{"d_expert": 448, "activation": "tanh_gelu", "router_score": "softmax", "n_head": 8, "vocab_size": 32768, "norm_eps": 1e-05, "positions": "rope", "init": "uniform", "init_std_qkv": 0.0194, "init_std_up": 0.0194, "batch_tokens": 262144, "seq_len": 1024}
Below are experts of layer 5 (counted from 0) of a mixture-of-experts language model. Rows are named up (a neuron's input weights, with its number) and show model dimensions 256-383. Each number is 50 + 15 x the weight over its row's rms, rounded and kept within 0 to 99.
Before each expert's rows: a language model's description of what the expert responds to. This comes from a sample of Wikipedia text that the model never trained on.

# expert 34
What it handles: Acronym letters, codes. Capital letters within acronyms and three-letter country codes in sports tables, such as ENG, GER, JPN, NA(ND), STRIKF(OR).
up0:46 50 52 69 51 40 18 66 42 54 52 64 51 32 63 34 62 49 77 53 28 34 57 43 45 72 48 39 38 35 38 42 36 41 57 56 60 53 34 36 36 66 37 66 52 23 42 28 41 53 84 35 59 65 34 51 56 63 52 65 51 30 84 68 59 58 40 41 51 31 58 63 55 50 63 50 22 67 60 48 34 40 60 47 62 44 74 70 79 62 77 52 55 60 39 44 75 43 89 39 41 35 63 62 64 31 36 25 43 36 57 48 18 49 47 22 74 34 40 64 63 52 28 55 51 71 66 49
up1:51 52 31 51 40 53 57 54 55 51 52 36 52 65 32 52 77 54 57 50 50 65 54 56 64 61 61 49 76 53 46 57 33 48 49 48 48 44 51 45 58 45 48 57 52 59 58 35 27 60 43 54 43 66 62 65 58 40 60 44 53 58 53 64 54 20 48 69 32 15 27 25 58 65 36 58 18 59 16 50 57 29 31 43 28 36 39 42 50 17 46 52 50 71 70 57 38 45 24 57 41 38 70 29 35 41 60 67 55 62 50 59 43 35 57 66 57 48 40 45 58 36 65 33 46 44 69 41
up2:62 72 49 44 37 47 40 61 46 09 26 61 21 58 51 79 70 56 57 41 50 35 69 20 69 49 71 45 48 46 42 67 67 59 48 23 50 67 42 42 55 50 73 36 60 74 69 44 54 48 64 56 24 33 64 30 65 42 30 32 60 29 47 58 56 50 34 35 46 38 41 50 51 53 38 26 43 20 38 58 64 44 45 40 40 53 44 58 27 50 41 46 27 53 62 59 39 23 60 55 44 47 55 49 63 21 58 62 34 58 53 49 43 61 57 32 50 57 23 47 35 49 36 78 35 44 23 16
up3:42 47 50 47 66 60 48 31 80 49 40 38 60 59 81 27 61 54 63 48 88 38 56 64 49 28 61 36 69 51 45 49 51 25 33 22 28 55 59 57 70 23 36 63 47 71 29 56 40 43 52 52 29 36 50 71 51 45 45 76 40 99 40 19 50 37 47 57 61 51 48 52 43 44 47 51 41 60 37 44 55 51 38 72 49 38 61 35 48 44 14 62 59 81 61 47 46 48 44 54 51 40 73 39 41 65 50 46 36 38 24 38 32 52 37 62 30 63 55 54 67 56 29 39 64 34 68 55
up4:33 39 50 54 47 41 45 26 79 22 61 69 41 29 52 29 36 47 79 31 65 46 67 44 23 51 48 48 28 48 73 61 49 70 38 38 54 54 29 70 69 50 33 30 28 63 38 51 55 79 47 59 72 61 39 76 42 63 67 49 58 35 54 49 52 40 67 55 45 54 40 50 47 32 38 46 87 35 36 81 43 64 76 21 42 23 27 43 51 56 88 72 71 49 44 17 44 54 32 78 45 54 52 46 51 41 75 43 52 69 57 30 33 07 54 73 60 60 55 47 43 48 40 69 39 47 23 50
up5:40 68 65 45 25 57 36 44 51 45 63 36 58 69 42 53 25 48 52 50 35 64 25 63 61 39 52 30 52 15 57 62 39 43 20 79 63 61 65 55 31 41 33 45 62 17 67 44 74 75 69 67 45 32 25 64 51 83 51 49 66 75 39 47 74 31 60 47 50 65 43 36 63 34 67 65 69 48 51 40 48 47 47 54 32 33 46 37 54 56 49 56 67 71 70 54 31 33 62 50 45 49 63 38 60 56 40 59 18 61 66 26 49 64 44 47 15 47 42 44 49 26 36 33 44 60 79 52
up6:61 41 33 50 52 82 06 66 58 43 43 16 62 26 41 51 34 43 75 36 54 64 47 50 58 67 72 71 36 59 59 55 42 69 30 31 28 65 48 67 20 58 26 54 55 44 48 54 65 30 61 37 29 47 34 54 56 26 36 37 44 60 50 08 82 32 40 55 57 39 89 78 43 71 43 54 38 36 63 15 41 40 20 59 72 21 25 64 46 63 48 44 36 47 52 42 44 60 32 59 41 76 70 37 52 60 50 50 40 53 50 31 53 57 38 51 50 38 46 76 37 68 44 33 42 55 53 55

# expert 25
What it handles: Numbers and initials. Numerals starting a number in tables, dates, scores and coordinates, such as 16, 445, 32S, plus single initials like J.
up0:44 40 46 51 43 53 40 43 78 56 34 55 65 57 68 52 67 63 73 88 50 57 77 75 59 37 59 41 53 71 41 45 58 79 36 80 64 21 49 43 51 51 72 22 34 43 84 44 23 53 72 43 80 47 40 76 64 68 44 48 37 83 35 42 55 61 46 59 60 27 35 34 75 51 35 53 35 58 24 49 40 44 33 69 38 42 35 68 70 55 63 41 49 35 46 60 45 45 35 41 48 56 77 79 40 37 37 64 34 39 47 54 53 35 33 70 69 70 27 60 35 72 59 48 44 48 50 26
up1:26 70 38 72 60 58 56 70 80 59 46 40 67 52 39 54 68 63 57 52 48 68 65 57 54 80 36 09 48 51 54 52 52 69 65 25 68 50 51 27 19 36 44 30 33 43 35 64 55 58 89 64 64 43 67 65 59 14 42 52 80 53 80 56 35 40 28 49 48 31 64 65 34 61 54 63 80 49 24 49 59 41 55 46 42 60 53 86 48 65 54 59 36 56 56 63 78 66 45 47 40 66 68 41 36 60 31 56 60 73 82 62 26 40 42 20 52 79 76 57 59 48 43 27 52 42 80 52
up2:50 36 54 37 63 57 68 43 77 75 37 54 78 51 79 62 66 68 39 12 56 54 57 29 78 28 59 40 52 34 48 46 33 39 44 60 64 52 20 57 51 24 54 39 59 81 35 34 62 63 45 37 25 67 35 95 48 67 63 35 62 53 73 56 52 45 25 55 44 43 60 50 26 51 37 33 35 68 51 55 57 52 32 44 32 21 75 62 69 21 47 82 73 71 55 69 48 62 43 57 41 49 48 69 45 53 69 51 11 69 38 46 38 64 36 56 41 17 47 45 63 26 39 43 38 32 30 35
up3:45 43 58 62 59 19 36 53 34 57 25 63 60 40 64 29 56 68 58 63 63 72 58 43 35 36 79 54 27 25 50 50 59 63 33 60 17 51 49 48 59 55 30 46 47 58 61 56 65 44 52 55 56 43 59 37 61 34 39 23 76 67 70 80 35 21 39 57 70 69 33 47 72 52 78 41 44 67 56 45 54 56 73 60 70 64 50 40 60 44 44 93 71 46 24 54 70 53 45 67 55 26 63 37 63 59 29 69 53 35 21 31 25 50 62 62 55 28 39 35 56 34 49 57 68 43 75 65
up4:41 42 60 33 44 62 61 14 44 51 47 67 37 26 59 18 31 25 69 51 55 68 54 66 32 62 54 82 25 41 58 11 59 33 35 56 34 47 66 62 39 36 54 34 49 15 38 32 48 46 50 58 59 49 42 66 60 25 46 46 41 74 55 41 53 45 37 56 35 45 53 68 64 57 40 43 31 61 58 35 47 45 71 48 90 40 34 86 49 36 35 29 43 77 66 41 49 52 46 35 44 50 53 49 37 58 57 57 62 41 61 37 36 78 52 64 38 27 64 35 64 67 51 51 58 36 44 57
up5:56 48 40 53 41 63 47 43 75 49 34 46 63 44 33 59 55 42 32 69 48 73 64 71 46 55 58 59 57 46 44 40 48 41 62 45 41 58 55 65 81 45 00 30 58 34 53 69 62 31 79 78 48 27 62 65 39 49 52 61 47 60 70 35 26 53 49 42 41 47 27 46 21 43 50 57 49 26 73 51 79 46 69 42 54 72 34 40 46 59 38 79 55 51 56 49 34 30 51 65 31 33 36 64 47 50 54 40 55 49 36 54 66 68 45 42 12 42 81 64 53 45 46 65 45 61 63 46
up6:53 38 52 61 33 22 68 58 50 35 28 53 55 64 39 30 60 55 20 11 49 18 37 60 48 17 19 70 49 49 53 24 65 52 62 87 46 45 66 94 41 33 66 66 47 43 56 40 64 42 48 36 48 54 51 32 46 63 39 58 43 40 70 33 52 52 59 38 33 80 46 34 45 40 73 28 52 42 29 52 48 63 65 57 41 51 58 44 56 40 59 50 49 61 43 51 23 48 49 70 64 25 40 49 60 72 77 74 38 43 56 63 17 59 64 43 47 26 53 34 57 38 99 20 53 28 61 44

# expert 28
What it handles: Table numbers. Numbers, minus signs and dashes inside table cells or semicolon-separated stat rows, such as 0, 3, −33, —;.
up0:57 64 35 40 43 50 83 64 28 66 31 53 63 54 44 36 50 51 53 41 53 51 75 44 73 52 54 21 51 57 48 56 66 60 72 60 38 28 56 52 31 73 53 74 74 21 50 86 57 50 75 40 53 41 55 62 38 51 48 50 33 76 69 60 50 24 65 51 39 17 44 72 62 46 48 42 26 45 52 33 43 51 53 52 67 50 47 21 47 11 42 62 39 47 50 60 48 51 57 66 40 41 83 47 32 52 33 42 41 33 41 56 53 64 42 76 47 33 73 62 49 32 54 63 67 44 67 35
up1:13 55 22 20 37 42 66 40 34 45 24 45 42 31 56 49 66 32 64 60 41 45 32 46 51 55 22 58 52 39 47 49 49 62 38 70 88 76 58 78 69 62 44 45 57 53 46 36 56 60 42 56 54 40 58 55 52 56 29 64 63 46 58 43 70 69 29 23 65 39 30 64 59 46 38 39 76 34 38 56 55 54 61 58 43 72 67 46 63 30 49 56 82 34 56 24 00 44 30 33 52 56 45 39 60 42 68 64 32 46 29 48 60 42 27 57 53 49 75 60 40 38 70 36 55 27 31 57
up2:74 69 49 40 36 30 50 36 46 47 33 71 69 62 69 52 36 60 64 44 32 17 35 39 50 59 49 48 40 54 57 71 50 41 38 40 35 50 50 35 43 43 61 59 74 28 55 50 61 48 75 39 39 46 43 49 70 44 18 63 44 62 30 57 62 48 61 36 85 47 54 40 36 46 54 78 14 36 57 48 37 57 59 40 66 73 63 24 34 53 47 45 99 54 19 57 53 62 31 63 49 57 38 68 77 65 61 50 54 48 42 23 59 59 58 65 64 65 21 56 58 57 48 58 34 62 65 73
up3:54 56 69 32 63 48 12 55 77 31 66 41 21 75 44 55 64 53 74 39 14 42 61 42 56 29 23 67 61 39 57 50 18 46 31 58 61 45 48 51 67 85 44 42 69 61 43 17 37 73 70 56 52 48 19 63 45 53 78 66 44 54 17 40 49 46 42 77 44 54 46 62 56 50 42 53 36 73 39 45 31 75 60 38 52 51 47 42 32 58 39 87 63 50 63 61 60 68 29 61 32 74 36 65 46 57 62 54 63 60 60 18 47 63 26 70 78 43 58 52 73 52 65 53 70 35 31 56
up4:19 46 53 14 63 26 45 50 40 48 37 33 69 57 67 38 94 49 25 43 56 36 58 24 63 41 42 44 30 41 58 49 53 59 61 77 46 57 03 59 57 51 63 62 37 54 56 55 50 36 59 60 47 35 59 50 57 68 37 27 60 63 61 44 81 24 86 24 53 37 45 64 62 48 33 55 41 38 62 65 50 30 50 46 50 40 46 50 34 55 38 44 34 55 42 65 39 39 48 48 56 51 02 46 65 40 50 46 56 60 54 72 72 55 73 40 38 65 67 62 33 40 45 40 30 36 40 72
up5:53 50 64 43 43 49 23 38 43 54 50 56 59 52 46 52 35 30 32 51 36 41 32 65 49 24 69 22 80 23 55 48 47 58 57 48 44 73 52 33 55 73 60 54 52 46 73 54 49 42 65 49 52 49 66 33 41 68 75 67 15 58 49 58 52 58 26 50 49 47 65 42 16 69 40 45 50 23 49 69 22 48 58 40 39 55 45 92 78 84 85 78 61 39 43 57 63 50 61 44 41 44 59 55 46 22 61 40 40 65 58 52 62 50 65 66 72 58 05 65 51 38 56 47 51 43 32 52
up6:59 65 31 58 55 49 51 29 26 57 41 70 47 64 39 43 72 54 51 80 49 49 48 56 28 52 69 43 75 41 66 70 27 40 58 50 60 46 34 60 42 74 52 35 50 44 27 76 49 66 25 59 48 54 45 41 56 34 54 29 36 30 44 39 42 32 38 52 36 74 49 39 64 40 53 42 24 46 82 30 25 75 37 49 41 62 23 63 41 78 51 56 59 49 64 59 19 50 46 55 50 74 69 64 55 59 52 64 47 59 46 54 70 38 66 42 51 52 46 47 39 38 69 59 56 37 38 41